config = dict(
    n_layer=13,
    d_shared_expert=64,
    normalize_top_k=False,
    routed_scale=26.4,
    balance_loss=0.0111,
    router_bias=True,
    tie_embeddings=False,
    train_tokens=312100000,
)
Below are experts of layer 4 (counted from 0) of a mixture-of-experts language model. Rows are named router (the router's row for the expert), gate (a neuron's input weights, with its number), up (a neuron's input weights, with its number) and show model dimensions 0-95. Each number is 128 + 32 x the weight over its row's rms, rounded and kept within 0 to 255.
After each expert's rows: a language model's description of what the expert responds to. This comes from a sample of Wikipedia text that the model never trained on.

# expert 14
router [147 162 113 114 178 109 155 117 140 151 160 146 158  83 146 121 152 132 117 173 147 101 176  66 115  93 152 118 148 113 127  81 124 141 162 154 146  99 120 172  93 172 170 155 161 127 128  90 175 170  88 176  94 101 119 115 167 138 163  83  83 182 123  93 115 123 112 121 146 149 151 119 171  91  85 112 157  68  74 133  80 172 182 123 106 134 173 108 180  97 145 165  70  77  83 114]
gate1 [118 167 121 128 135 196 128 117 120 144 128 123  81 133  43 129 121 111 141 107  90 211 147 106 200  68  56 114 169 103 174 126  79 130 111 121 146 132 133 108 139 125 122 125 171 133 128 137 101  91  89  91 150 137  39 107 145 120 127 129 127  81 147 178 128 138 101 168 175 154 107 149 138 123 120 134 126 114 194 128 149  99  49 129 124 115  86 112 155 130 132 193 177 115 123 140]
up1 [112 120 152 137 143  99  73 164 137 127 161 110 150 120 136 116  66 192 135 104 187  82 124 128 113 129  92 139 142  89 156 112  68  85 146 120 114  77 135 136 196 121 107 124 127 116  86  93 136 128 176 116 121 152 164  80 114  91  84 112 126 208 150 155 193 168 145 167 167 109 124 126 128 121 219 113  96 110 154 169 115  93  87 127  87 159 143 116 133 202 157 140 130  95 124 150]
gate2 [ 48 119  87 158 137 128 117 125  94  41 132 130 138 149 133 116  75 104 117 155 139 147 157 134 103 124 132 142  86 151 121 125  96 117 144 135 140 125 128 135 212 138  96  76 131 157 139 147  69 110 175 125 114 121 137 135 125 120  32 103 222  90 119  66 182 117 116 127  92 136 114 113 121 164 146 152 117 126 119  85 133 135  97 130  97 143 131 105 150 127 122  66 116 124 214 176]
up2 [ 48 130 144 161  78  92 135  96 129 137  80 131 124 141 149  94 213 138 133  89 156 141  95 114 196  81 128 106 144 205 109 115 141 185  64  81 123 122 119 111 185 163 136  77  55 113 154 101 131 133 105  67 149 210 149 135 112 121 164  87 146 132 138 101 128  99 130 112 153 137 155 133 146 193 160 137 127 132  98 127 121 166 180 129 137 117 132 142 130 135 122  93 122 116 137 108]
gate3 [121 184 135 162 148 130  97 122  97 113 133 105 185 181 102  77 137  86 157 112  98 144 135 130 119 180 121 142 111  88 144 142 150 127 123 150 107 118 126 143 149  35 138 111 136 180 161 119  79 136 183 170  80 156 120  88 102 122 249 115 165 125 133 136 151 127 146 127 140 122  81 114 149 119 147 182 115  86 117  77 144 109 130 154 126 136  67 125 122 105  62 154 132 148 153 191]
up3 [131 105 145 141 130 138  89 141 128 152 143 112 122 117 126 114  58  63 172 119 140 205 117 148 112 126 137 136 147 120 119 124 156 144 127 188 154  98 151  69  96 134 100 113 111 157 184 140 106 128  85  87 103 143  82  72 140 134 121 101  59 153  91 133 208  47 103 114 146  83  75 129 124 133 161 136 175 169  71 104 127 128  59  92 161 151 111 152 137 114 130 130 132  68 130 105]
gate4 [150 127 122 105 164 148 107  95 110 190 137 123 146 173 132 135  94  98  98  56 117 140 108 149 119 143 122 164 182 109 136 185 143 114 179  68 151 130 113  76 174 102 131 123 127 146 120 107 131 155 129 125  79  80 147 136 121 132 225  43 132 152 131 184 144 131 104 122 214 122 115 182  78 149  99 140 124 171 150 124 107 145  73 131 116 115 157 126  75 121 110 123 163 149  91  96]
up4 [119 182 129  98  98 124 154 142 108 171 157 166 132  87  88  93 134 136 143 139 194 137 134 125 138  66 106  79 130 155 134 133 114 143 116 142 119 126 124 134 148 103  81  78 125  97 148 128 153  95 148 138  89 191 133  78 197 117  99 109 151 100  89 152 160 160 104  53 138 116  94 110 132 119 118 169 173  86  79 113 127 126 128  55 198 162 158  66 130 184 133 105  70 159 129 158]
gate5 [147  81 112 129 112 124  55 138 154 129 157 175 168 139 151 141 128 132 115  99  76 133  12 128 108 118 144 226 141  24 123 163 120 158 112 112 146 110 136 134 124 131 144 163 151 131 141 159 122 120 151 115 182 109 123 161 146 109 140 122 190 142 222 152 140 139 125  93  81 150 127 152 113 166 134 171 108 129 118 113  95 138  93 153 149 123 116 123 123 122  63 113 134 161 112 143]
up5 [135  91 128 114 110  93 137 176 128 141 208  67 174  99 154 115 126 153 121 126 132 142  69 126 131 103 194 104  77 107 149 115 160 122 173 145 106 115 110 132 133 129 105 117 239 156 128 129 117 115 115 127 101 126  73  90 105 127 130 127 137  80 113 127 155 129 128 146 130 107 166 138 108 171 114 142  30  73 130 133  22  78 148 165 120  95 137 142 142 119 113 170 141 118 116 133]
What it handles: Line breaks ending election-result table rows, plus relative and causal connectors opening clauses, such as that, which, where, due, because.

# expert 59
router [146 135 110  98 152  70 158 140 125 155 155  95 156  69 171  94 130  99 105 172 156  91 159 168  92 113 135 128 124 173 103 161  99 120 167 148 129 136  78  91  86 164 170 116 109 144 152  80 101 158 118 154  82 135  67 108 137  90  76 100  69  99  83 144 109  75  99  89 139 125 154 177 162 130 100  91 133 190 106 163 157 167 134 136 109 100 163 161 103 110 182 170 176 154 110 151]
gate1 [ 58 123 165 133  90 163 161 164 151 116 138 101 114  89 120 140 128  87  66 124 124 227 125 176  86 106 107 176 135 165 202 152 185  92 130 113 131 123 125 128 136 125 137 145 126 126 127 117 147 125 114 136 170   5  90 137 138 101 118 138 128 178 203 122 117 130 125 129 127 153 162 149 104 186 137 127  86 129 114 108 125 142 103  93 100  85 168 129 101 143 132 125 111 184 129 147]
up1 [127 146 128 122 195 120 174 133 112 170 120 106 140 133 133 136 149 131 126 122  79 130 119 182 110 129 116 113  84 136 157 124 106 139 120 124  66 203 142  60 139 127 128 123  98 132  98 133 110 101 126 225 163 183 124 117 137 139 145 109  66 161   8 115 167 139  63  98 134 135 119 169 131  99 102 154 134 134 135 158 122 148 129 124 186 128 157 129 148 122 107  89  43 123 140 116]
gate2 [ 99 128  50 123  77 108  87 166 111 130 111 124 128 112 207 125 128 144 122 118 131 133 123 140  64 145 127 224 122 129 157 138 120 134 148 161 124  91 188 133 113 177 182  65 173 100 152 134 160  70  87 126 161 130 130 123 125 126 156 125 128 104 169 154 121  94 110 131 130  91 141 129 118 102 133 159 128 122 123 132 202 127 199 105 127 156  88 209  68 175 157 133 149 123 140 111]
up2 [ 74 109  76 116 123 105 154 124 107 118 159 211 168 126 129 130 132 129 129 129 140 193  71  99 180 121 141 128  96 126 160 129 140 119 125 129 161 123  77 154 106  66 145 124 118 154 136  88 122 123 117  83 131 254 110 114  74 109 164 113 112 128 122 148 191 142 138  35 198 128 124 129 129 127 137 131 119 204 126 127 157 148 128 100 152 155 126 123 113 114 102 118 153 153 113 170]
gate3 [144 195 166 183 124 128 126 162 124 188 169 101 124 131 129 179 140 122 177 133 150  22 135 121  92 127 105 132 149 123 132 157 164 119 137 153 110  94 124 125  59 109 139  96 154 133 127  86 106 147 118 129 126 134 133 121 106 105 158 133 232 131 145 181 125 150  89 132 117   7 119 135 130 123 130 134 137  88 127 110 147 130 128 137 103 130 131 164 104  92 184  91 141 169  97 172]
up3 [138 134 128 118 144 122 154  64  92 125 157 105 177 210  83 125 115 162 160 129 100 139 135 123  69 123 150 164 195  76  56 126 128  99  93  82 100 152 131 122 136 133  74 169 152  98 111 137 131 120 161 103 145 130 138 131 133  84 177 129 139 182  90 138 223  78 113 129 141 120 140 171 151 127  95 137 127 124 146 120  95 127 115 117  96 155 128  38 145 126 150 139 127  99  67 173]
gate4 [122 108  93 132  96  37 112 119 125 162 117 108 126 141 111 126 115 150 126 128 161 193  79  77  76 101  95 123 131 162 137 140 120  77 185 161  67  94 132 151 116 134 187 113 134 174 136 130  86 130 117 127  98 108 127  33 125 125 109 102 107 147  63 153 106 114 116 127 122  75 126 151  58 137  33 144  86 134 124 157 136 137 171 127 120 138  75 160 110 130  85 119 146 109 132 112]
up4 [124  97  89 173 130 140 123 149 111 129 126 156 129 140 103 118 128 118  85 143 116 125 146 118 143 146  66 104 119  97 128 109 128 148 138  64 148 153 142 128 138 152 103 142 169 127  27 134 141 113 154 178 139 126 135  25  95 137 124  88 123 146 114 129 126 128 159 162 206 130  61  50 182 159 124  35 151  75 112 124 131 223 127 123 126 121 151 130 118 144 127 126 117 127 128 131]
gate5 [ 84 132 132 101 139 128 100 129 130 123  75 158 255 121  95 129 154 163 114 127 108 157 163 104  27 126 171 139 118 110 129 140 132  87 128 126 170 101 132 136  93 147  88  81 128 133 148 156 146 116 128 110 122  90 129 157  90 146 134 141 123 141 182  88  19 118 151 143 114 185 134 131 131 213 129 131 125 116 128 170 143 136 131 129 128 123 131 171  91 129 121 105  96 117 143 167]
up5 [146  96 121 134 117 132 125 171  85 121 148  92 172 159 113 146 177 136 167  95 126 140 138 121 114 131 175 121 147 178 138 122 136  60 134 106 169 111 132 165 125 183 140  82 128 126 118 132 107  95 128 124 129 103 161  87 166 101 145 150 124 140 130 124 134 108 168 120 107 122 137  93 145 198 131 146 135 196 108 111 157 231 128 145 132 212 133 129 128  70 242 129 114 134 122  58]
What it handles: Closing pieces of longer words and foreign names, like trioxid-ane, Constructor-ul, Palme-ir-as, hier-arch-ical, unsuccess-ful.

# expert 1
router [160 184 158 109 151 127 160  83  86 118 148  90 146 138 145  70 147  89 163 165 134 161 142 201  83 109 108 146 126  86 151 109 155 183 147 112 147 116  99 105  96 139 171 175 133 160 158 138 118 126  87 106 138  86 173 167 127 135 159 153  96 109 126 109 160 176  90  53 172 188 138 141 139 160 187 129 155 181  86 169  92 126 140 164  83 103  94 139  99 132 173 118 125 145 171 145]
gate1 [145 152 144 126 114 124 133 172 127 191 105  89 153 108 111 103 144 124 128 217  93 145 166 127  78  94 134 147 159 124 201 164 132 121 164 126  70 127 182 127 120 172  74 142 100 128 147 189  65  84 101 111 143 217 120  87 129 131 123 160 130 134 171 143 127 169 128 125  86 133 127  51 116 136 186 143 129 103 129  87 148 135 123  94 127 127 130 135 188 111 162 106  94 129 182 119]
up1 [184 150  78 143 176 123 143 183  81 159 100 152 139 104 129 123 137 125 150  93 128 135 118 167 141 166 188 135  83  93 124  98 128 158  89 151 127 105 166 142 134 152 109 115  93  31  46 124 130 131 131 155 147 123  56 134 123 126 112 136 155 160 122  67 132 103 112  86 137  90 103 109 173 146 119 150  52 155 128 101 178 180 165 128 140 131 118 189 182 112 112 118 162 171 126 128]
gate2 [123 134 116 125 128 160 131  83 104  80  92 152 165 130 117 150  12 127 156 138 160 113 208 116 124 113 104 172  61 113 188 129 177 129  31 128 167 128 128  90 138 119 127  96 131 137  82 154 130 143 126  73 128 116 143 126 153 129 140 119  71  99 109 137 125  94 113  70  71 129 140 131 191 132 128 171 124 137 127 125 133  94  75 121 126 193 128 112 130 102 166 129 123 101 134  86]
up2 [122 163 160 119 122 160 128  95 126 111 169 115 104 147 127 128   4 129  87 117 180 119 128 154  93 138 157 122  81 151 131 130 129 132 132 128 145 130 130 130 128 229 160 111 141 105  74 118  92 133 116 128 182 121 128 130 125  47 124 112 137 119 130 112  69 143 162 130 112  55  56 135 139 127 158 128 131  82 110 133  98 128 134 147 129 128  99 125 215 167 168 116 125 100 177  78]
gate3 [133 128 132 103 155 129 205 181  75  65 161  88 124 108 139 174 103 102 122  19 132 139  99  81 100 132 139 130 130 174 135 129 122 169 112 108 130 131 133  84 132 143 115 128 106 161 130 147 100 154 153 140  85 127 138 116 111 126 123 118  90 127 124 131 144 123 142 132 125  82 143 135 129 125  38 165  62 136  74 125 133 118 127 151 195 135 235 130 124 132 119 141 187 119 117 185]
up3 [121 120 190  86 140 155 105 113 120 135 180 122 140 175 110  94 134  96 130 203 126 104 107 149 129 196 128 137 183 110 131 156 127 135 105 130 132 133 128 126  52  95 101 127 127 179  99 112 136 128 117 166 123 139 124 126  12 160 139  92 108  49 127 174 198 137 219 125  86 101 135 115 129 178  70 158 157 119 126 128 116 116 123 122  95 121 127  84 143 113 123 146 123 133 158 136]
gate4 [ 88 123 127 152 119 143 208 129 130 105 167 122  42 116 150 207 130 165  95 136 133 125  54  88 132 162 109 176 141 128 102 161 126 117 116  84 129 106 110 169 130 142 127 130 164 104 128 123 124 143 131 178 128  94 139 149 152 129  86 113 170 136 160 125 201 114 205  96 128 133  36 156 114 141 121 101 114 130 108 167 120  87 121 125 116 122 122 185 130 136 122 151 228 126 124 118]
up4 [121 136 116 180 130  88 132  52 137 127 161 164 135 139  96 107 129  67 145 122 120  77  62 114 126 139  82 120 133 154 127  67 142 129 113 130 130 139 156  91 129 151 194 127 129 178 142 143 105  93 113 162 123 207  38 126 165 105 158 132  99 100  97 126 169 132 125 129 127 131 108  73 184 122 206 126 104 132  68  45 180 129 123 124 126 126 154 150  92 134 127 141 117 102 151 129]
gate5 [152 140  44 156  87 111 156  99 130  89  82 114 116 133 128 144 145 145 130 126 108 135 113 122 113 129 132  33 129 152 149 110 130 105 126  91 167  35 134  55 145 106 122 125  37 103 105 126 175 118 114 127 124 127 129 129 127  99 130 163 141 119 149 104 107 174 128  66 145 127 169 140 133 101  66 131 139 120 108 101  98 129 154 160 102 111  96 123 184 132 134 137  25 117  98  80]
up5 [125 178 106 128 114 138  89 122 130  53 150 116  85 136 105 134 122 158 127 140 129 128 164 131 143 129 123 130 129 127 158 124 143 149 107 135 133 154 130 124  24  61 127 135 110 126 133 145 109  60 118  93 102 142 154 144 127 100 141 101 255  45 108 166 132 130 187 104 128 111 181 108 174 138 127  89 135 128 133 129 154 128 145 122 212 110 181  97 154 121 131 119 146 127 140 109]
What it handles: Abstract or technical nouns and noun endings for activities or products, often in headings or before "of", such as design, production, transcription, theory.

# expert 15
router [164  91  92 130 125 112  96 187 113  98  85 158 162 146 123 116  71 100 172 117 156 185  91 104 172 141 133 161 129 194 159 120 178 160 151 149  94 162 161 145 143 156 148  68 129  92 156 101 142 114 115 137 182 186 145 162  65 109 144 150 158 148 188 114 137 168 104 155 158 124 123  96  78 123 169 168 139 112 167 157 119 128 120 173 170 166 112 142 142 130  76 153 112 175 180 153]
gate1 [102  92 171  98 123 124 132 151 129 128 112 128 126 218 160 124 163 145  44 115 129 141 208 195 136  86 123 128  65 132 130 144 121 193 183 113 126 145 144 125  62 122 122 129 128 172 140 129 121 136 126 125 138 170 196 158 115 147 135 138 121 201 110 101 143 214 129 116 128 138 151 140 158 131  93 102 146 158 147 125 117  96 107 125 128 149 144 144  62  99 133 129 115 128 214 107]
up1 [118 130 179 105 130  84 123  85  99 195 129 135 118 126 160 127 150 146 121 122 129  85 142 129 133 122 183 135  80  93 152 128 114 126 197 124 114 140 131 126 127 125 130 165 122 214 238 146 151 122 143  96 155  94 131 151 124 143 138 247 129 126 139 127 142 178 122 109 117 136 126 136 130 131 165 132 129 133 138  85 145 128  84 128 134 123 124 204 120 139  79  34  76 121 127 142]
gate2 [181 152 130  82 109 157 126 157 158 108  71 137 184 126 132 154 128 103 153  98 126 124  89 130 135 141 117 161  47 138  75 130  68  92 129  55 140 129 128 167  95 163  98 108 107 128 114 125 137 207 130 126 196 130  99  95 117 104  98  77 125 131 166 130 122 131 109 117 130 140 110  74  82 111 128 116  98 158 127  50 131 121 170 131 127 152 155 155 104  24 162 156 125 137  93 133]
up2 [126 250  96 127 118 129 110 129 127 136 133 115 136  82 143 123  78 121 116 154 153 124 153 210 153 144 129 115 113 110 103 166 129 128 111 132  38 216 128 128 137 181 150 130 141 107 128 225 131 149 109 105 188 161 169 128 139  98 119  56 134  98 130 112 131 111 107 121 169 126 132 116 106 113 112 128 160 142 114 130 133 176 106 113 123  88 104 110 148 100 132 136 120 142  43 122]
gate3 [133 194 129 127  95 218 137 126 129 128 125 142 200 129 116 186 134 117 125 134 133 130 118 119  67 127 128 152 129 138 134 109 127 132 137 130 115 121 167 149 147 153  95  83  77 158 139 129 140 122 109  59  94 128 109 141  52 129 113 172  31 184 126 127 129 131 133 126 127 120 133 144 128 140  97 196  83 112 110 174 172 185 221  85 117 133 138  89 141  92 158 134 130 131 132  78]
up3 [145  43 130 140 102 179  75 114 130 126 138 146 121 139 132 136 113 161 136 128 132 208 128 150  68 152 173 165 128 129  30  54 140  81 129 150 216  78 137 132 138 129  99 131 125 128 129 175 157 123 128 129 128 117 128 167 139  91 155 131 126 179 130 131 187 126  64 156  89 102 136 165  92 136 130 122 120 150 135  54 131 138 170 128 102 126 132 128 136  83  71 147 164 117 117 138]
gate4 [147 145 128 123 162 139 128 112 199 138 141 206 117 126  14 143 182 164 112 119 115 104 142  45 148 119 122  63  99 163 134 127 133 113 147 123 115 110  92 122  83 173  95 154 134 156  74 118 152 106 125 119 179 107  71 123 136 105 125 177 104 122 238 145 125 142 120 116 120 147 151 130 135 130  76 130 125 113 102 111  79 170 137 159 167 115 140 127 176 134 110 149 130 144 102 129]
up4 [127 158 128 144 139 109 129 127 153 135 113 120 131  76  85 240 162 163 158 128 111 118 211 106 126  62 155 129 108 139 125 133 120 130 116 135  73 134  66 138 210 127  96 175 140  91 101 142 124 112  73 155  69  89 102  74 133 124 112 123 117 137 140 128 123 148 145 132 116 127 126 115 120 108 127 139 144  78 131 131 148 148  89 153 178 146 107 134 147 191  41 137 125 119  49 130]
gate5 [134 130 148 151 135 153 163 155 116 132 222 119 124  76  55 128 163 163 159 122 116 118 158 122 127 120 128 126 130 123 109  99 133 112 175  67 137 128  69 130 170 109 211 138 129 127 132 128  77 128 119  66 132 135 131 124 139 130 211 153 124  52 217 130 178 120 122 127 126 155 127  97 131 131 152  89 125 133 123 142 113 151 142  82 113 127 172 140 109 118  53 138 152  89  59 130]
up5 [136 125 116 100  55 141 135 217  98 135  86 110 120 110 135 164 155 161 116 128 129 149 141 132 143 126 183 142 118 134 104 127 165  51 168 111 133 161  97 156 129 120 135 126 129 124 121 125 127  80 147 140   0 185 133 127 182 121 153 192 144 143 126 114 122 117 211  83 151 176 114 127  99 112 174 134 129 109 127 114 128 131 164 121  61 117 113 122 132 160 112 121 134 125 141  88]
What it handles: Newline characters, especially blank-line breaks before headings, section titles or new paragraphs after list items and infobox fields.

# expert 42
router [129 157 137 183 165 166 156 111 190  88  83  90 130 139  86 139 133  90 162  86 129 153 149 186 142 121 152 126  98 126 123 114  81  56 158 175 133  90  89  73 104 130 167 190  71 156 167  99 153 121 141 102 131  96 153 165 135 162 155  87 141  98 177  86  98 159 105 133 136 146 111 159 141 124  91  76 124  89 162 151  91 163 141 124 119  99  95 144  96  70 150 141 102 131 165  76]
gate1 [131 129  95 159 143 119 125 127 148  13 131 135 128 152 116 129 117 133 151 143 152 169 191 109 145 146 114 161 134  99 114  85 118 126 125 131 130 126  32 226  85  94  97  73 126 163  90 191 166 133 123 125 105  96 133 174 148  92 163 109 114 127  86 122 104  51 140 120 123 122 143 122 129 110 102 128 143 144 127 101  81 128 118 135 129 133 108 106 128 154 202 127 113 148  76  65]
up1 [114 127 127 190 128  96 182 125 122 113 221 126 117 136 128 135  58 101 117 155 150 102 127 126 166 160 133 147 117  80 137 159 130 150 121 149 106 131  85 124 131 119 152 155 143 233 126 177 128 134 128 239  87  77 171 118 131 211 131  84 144 140 135 144 127 133 106 135  97 117  92 133 122 143 161 197  74 129 131 100  93 123  79 152 128 122 108 127 165 119 137 152 112 158 129 128]
gate2 [130  16 135 160 192 183 128 144 141 120 122 128 126 128 128 129  98 129 128 158 164 120 131 127  50 141 105 112 119 131  80 122 224 165 144  75 135 119 128  76 137  58 143 136 143 145 134 125 103 100 113 137 125 107 116  77 119 136 170  70 132 161 120 123 129  80  83 173 129  93  74 112 129 124 178 125  77 102 147 159 116 129 129  95 148 127 128  82  80 127 134 123 128 150 129 206]
up2 [109 130 104 125 143 134 196 198 128  79 107  57  66 107 175 118 104 137 136 128  99 142 129 116 124  47 127 173 114 152 130 124 125 145 123 125 113 129 135 130 131 117 127 132  93 128 103 102 128 104 160 165  90 134 134 186 104 113 129  85 135 136 126 122 129 135 226 134 108 125  91 125 103 141 197 128 134 147  77 144  92 128  72  93  92 107 208 151 159  85 131  60 190 123 117 177]
gate3 [130 125 128  77 191 127  82 149  46 128  74 138  90 136 179 135  93 131 115 127 126 128 108 113 131 119  80 120 134 138  88  89  94 129 104 112 110 125 112 138  89 182 136 128 119 121 145  83 150  93 184 157 109 119 170  95  90 153  90 130 166 135 100  77 103 109 126  97 127 157 191 171 187 149 132 173 116 140 123  70 104 101 144  88 187 108 116 127  48 127  88 131 109 211 116 127]
up3 [160 166 127 129 138 205 128 128  99 127 160 152 124 125 149 127 129 171 132 157 105  57 192 128  44  76 161  90 125 119 157 130 140  82 127 168  98 158 128 134 130 119 208 196 119 127 128 205 120 135 128 115 134 108 124 117 125 120 189 124 136 128 112 134 133 161 177 131 104 122 136 128 208 114 154  85 120  85 129 129 132 108 118 128 117 117  94 102 175  38 189 123 114 126 144  95]
gate4 [117 130  79  96 130 103 132 190 144 144 143  67 116 141 126  69 145 137 115 147 115  78 105 127 183 130 126  93  38 115 135 209 149 111 102 150  81 147 149  96 128 120 125 113 108 132 137  99 144 156 140 174 124 141  90 130 129 137 117  47 118 122 116 108 133 130 157 144 142 203 143 173 128 128  59 132 118 133 169 133 127  91  67  82 131 128  62 127 143 133 119  63 190 114 173  99]
up4 [ 92 150 126 127 149 128  67 113 126 153 128 132 146 144 129  96 122 120 104 180 140 119 119 113 133 146 170 117 147 132  81 128  92 148 128 108 144 120 149 129 104 133 145 112 129 106 140 125 121 156 112 117 115 130 120  91 122 150 127  55  65 128 208 136  95  61 114 135  48 131   4 235 143 131 135 132 129 139 138 135 120 157 121 135  97 141 113 103 126 132 129 136 140 247 142 124]
gate5 [255 135 134 171 144 160  91 195 165 107 124 228 222 132 137 134 128 133 154 131 128 117 124 127 149 134 106 123 152 129 154 138 211 142 146 120  74 126 134  76 138 133 147 140 121 129 128  91 124 113 135 123 146 130 142 149 146 139 130 110 183 119 126 138 129 125 128  43 155 127 155 120 152 142 126 150 130  93 124 124 142 137  91 128 128 125 144 103  95 162 102 155 161 129 113  85]
up5 [125 137 125  97 167  74 165 135  95  83  98  94 122 134 143 128 127 146 123 151 100 130 114 128 127 143 116 128 122 119  80 126 132  92 120 133 148 149  49 124 159 124 127 127 136 125  50 123  87 108 110 136 132 126 114 111 158 125 117 115 159  59 118 126   0 140 140  97 129 131 175 188 125 129 178 117  53  73  87 149 138 148 117 136 159  63 122 154 126 149  92 127 140 138 123 205]
What it handles: Past participles and -ed endings, often split pieces after was or has: recruited, constructed, expanded, used, sold, served.

# expert 43
router [175 170 116  70  99 140 155  86  59 107 139  87 120 109 123 120 161  91 146  95 128 110 126 166 109 105 149 180 148  84 111 112 121 149 143  66 106  89  77 106 137  98 195 178  86 172 135 137  91 157 137 109 164 103 178 130 159 148 133 106 148  84  90  89 120 103 126 113  88 154  94 199 116 126 122 115 140  98 118 172 123 165 144  76  89  68 130 117 153 160 165 163 109  97 107 183]
gate1 [135 136 130 202 105 125 134 126 157 131  93 129  49 127 152 119  78  89  94 163 139  86 106 121 137 103  52 165 193 142 148 126  89 113 120 155 108  80  58 140 117  67 167 144 127 114 155 138  31 189 103 134 133 177  93 123 154  78 127 126 134  72 110 130 127 132 126 191 151 127 137 144 132 119 152 127 126 120 128 171 128  99 170 203 123 120 133 149 126 110 141  91 117 130 175 117]
up1 [ 97 128 121 147 149  80  91 100 136 183 170 123 122 137 127 110 141 163 137 127 152 129 167 134  68 191 105 126 127  65 141 170 126 127 116 156 110  75 165 133 138 110  53 128 124 118  89 136  67 130 141 107 124 124 143 129 129 118 143 183  61 142 143 126 149 154  68 153  63 123 157 131 117 127  91 129 131  87 129 130 171 142 159 129 109 112  82 128 224 141 144 232  82 154 105 124]
gate2 [120 132 149 161 109 182 112 121 124 174 124  61 151 150 124 130 127 139 164 124 127 141  98  76  68 139  80 129 193 136 124  79 173 112  16 170 121 169 206 133 132 130 153 129 109 123 160 168 119 146 122 205 134 142  89 138 217 104  99 146 143 123 108 102  98  91 152 133 146 137 122 132 124 113 122 151 127 113 122 152 127 125 130  82 111 175 136 130 183 151  88 157 125 139 193 132]
up2 [151 129 139 119 121 140 169 255 159 126 133 202 117 102 169 128 129 133 109 105 115 120 132 141  87 126 111 131 140 164 124 127  95 138 126 121 131 119  85 140 145 128 138 133  90 123 192 152 169 121 164 128 101 119 120 113 126 130  39 126 109 136 139 131  63 181 109  80 134 179 161 132 135 110 119 128  92 171 107  99 147 102  77 130 127 118 136 130 129 116 126 120 145 131 244 131]
gate3 [222 136 137 144 108 180 128 177  81 132 131 144 143 124 148  88 129  54 178  92 156 113 125  81  66 131 159 132 146 129 131  91  99 158 116 138 136  79 207 107 129 126 148 162 124  98 138 133 135 123 164 159 128 108 129 139 194 171  99 127 138 142 116  83  79 100 166 186 110 153 178 127 125 145 166 105 144 111 143  63 127 129 109  85 159 117 147 105  99 143 174 103 158  86  67 100]
up3 [146 122 149  96 105 106  97  76 125 132 176 127 105 106 176  18 114 114 106 105 178 132 108 233 126 111 135 138 124  73 110 138 111 127  60 173 138 128 124 128 166 116 107 117  78 102  84 128  98 133 149 115 125 128 132 130 169 133 138 115 127 131 168 179 129 128 163 126  71 128 132 141 134  75 134  88 184  57 109 176 139  81  70 130  99  94  87 175 112 125 140 135 135 151 123 139]
gate4 [119 102 134  90 175 126 181 126 138 135  75 173 110 127 156 132 120  73 120 216 129 129 115 136 119  80 114 148 134 124 124 142  49 134 126 128 153 130 125 148  30 146  87 134 137 149 164 134 130 182 131  65 144 130 118 123  62 133 124  75  82 115 103 125 126 149  79  58 121  63 164 135 128 137 158 173 129 139 150  80  80 125 147 147 128  71 133 119 162 143 163 144  94  96 103 160]
up4 [105 174 130 142 127 131 135 121 135 144 121 122 160 108 134 201  69 195 146 114 124 149 129 138 130 136 127 124 133 129 137 125 143  64 132 128 129 125  99 112 180 125  66 165 132 120  97  90  76 127 128 121 102 126 127 101 123 101 138  81 127  66 130 156 170 128 130 118 106 132 145 144  66  21 169 130 104 130 134 155 154 106 129 169 168 135 123 152 252 134 156 182 129 140  59  93]
gate5 [129 117 131 125 158 166 105  93  97 118 173 157  76 125 138 125 162 167 161 121 135 156 145 174  66 181 157 156 156 131 109 149  21 134 182 103 142 136 134 126 102 135 103 131 145 163 148 160 144 174 115  82 124  77 124 101  56 133 195  97 148 124 120 183 127 142 128 101 126 140 151 113 109 140 122 174 176 103 120  85 131 162 115 152 130  74 153 158 100 112 224  88 104 126 123 154]
up5 [130 119 136 117 145 129 127 160 130  49 193 134  51 108 125  90 125 127 138 168 205 159 169  90 173 125 155 137 143 171  98 177 122 124 128 150  46 127  94 118  52 126 155 132 145 117 128  86 134  55 134 179 131 153 126 130 115 133 144 132 120 142 125 100 116 129  28 137 171 159 134  94 135 107 124 145 131 190 134 140 189 116 123 157 105 170  79 163 122 148 120 113 127 145 112 142]
What it handles: Verbs and verb endings, especially -ing pieces and words like called, known, use, make, as in draining, pondering.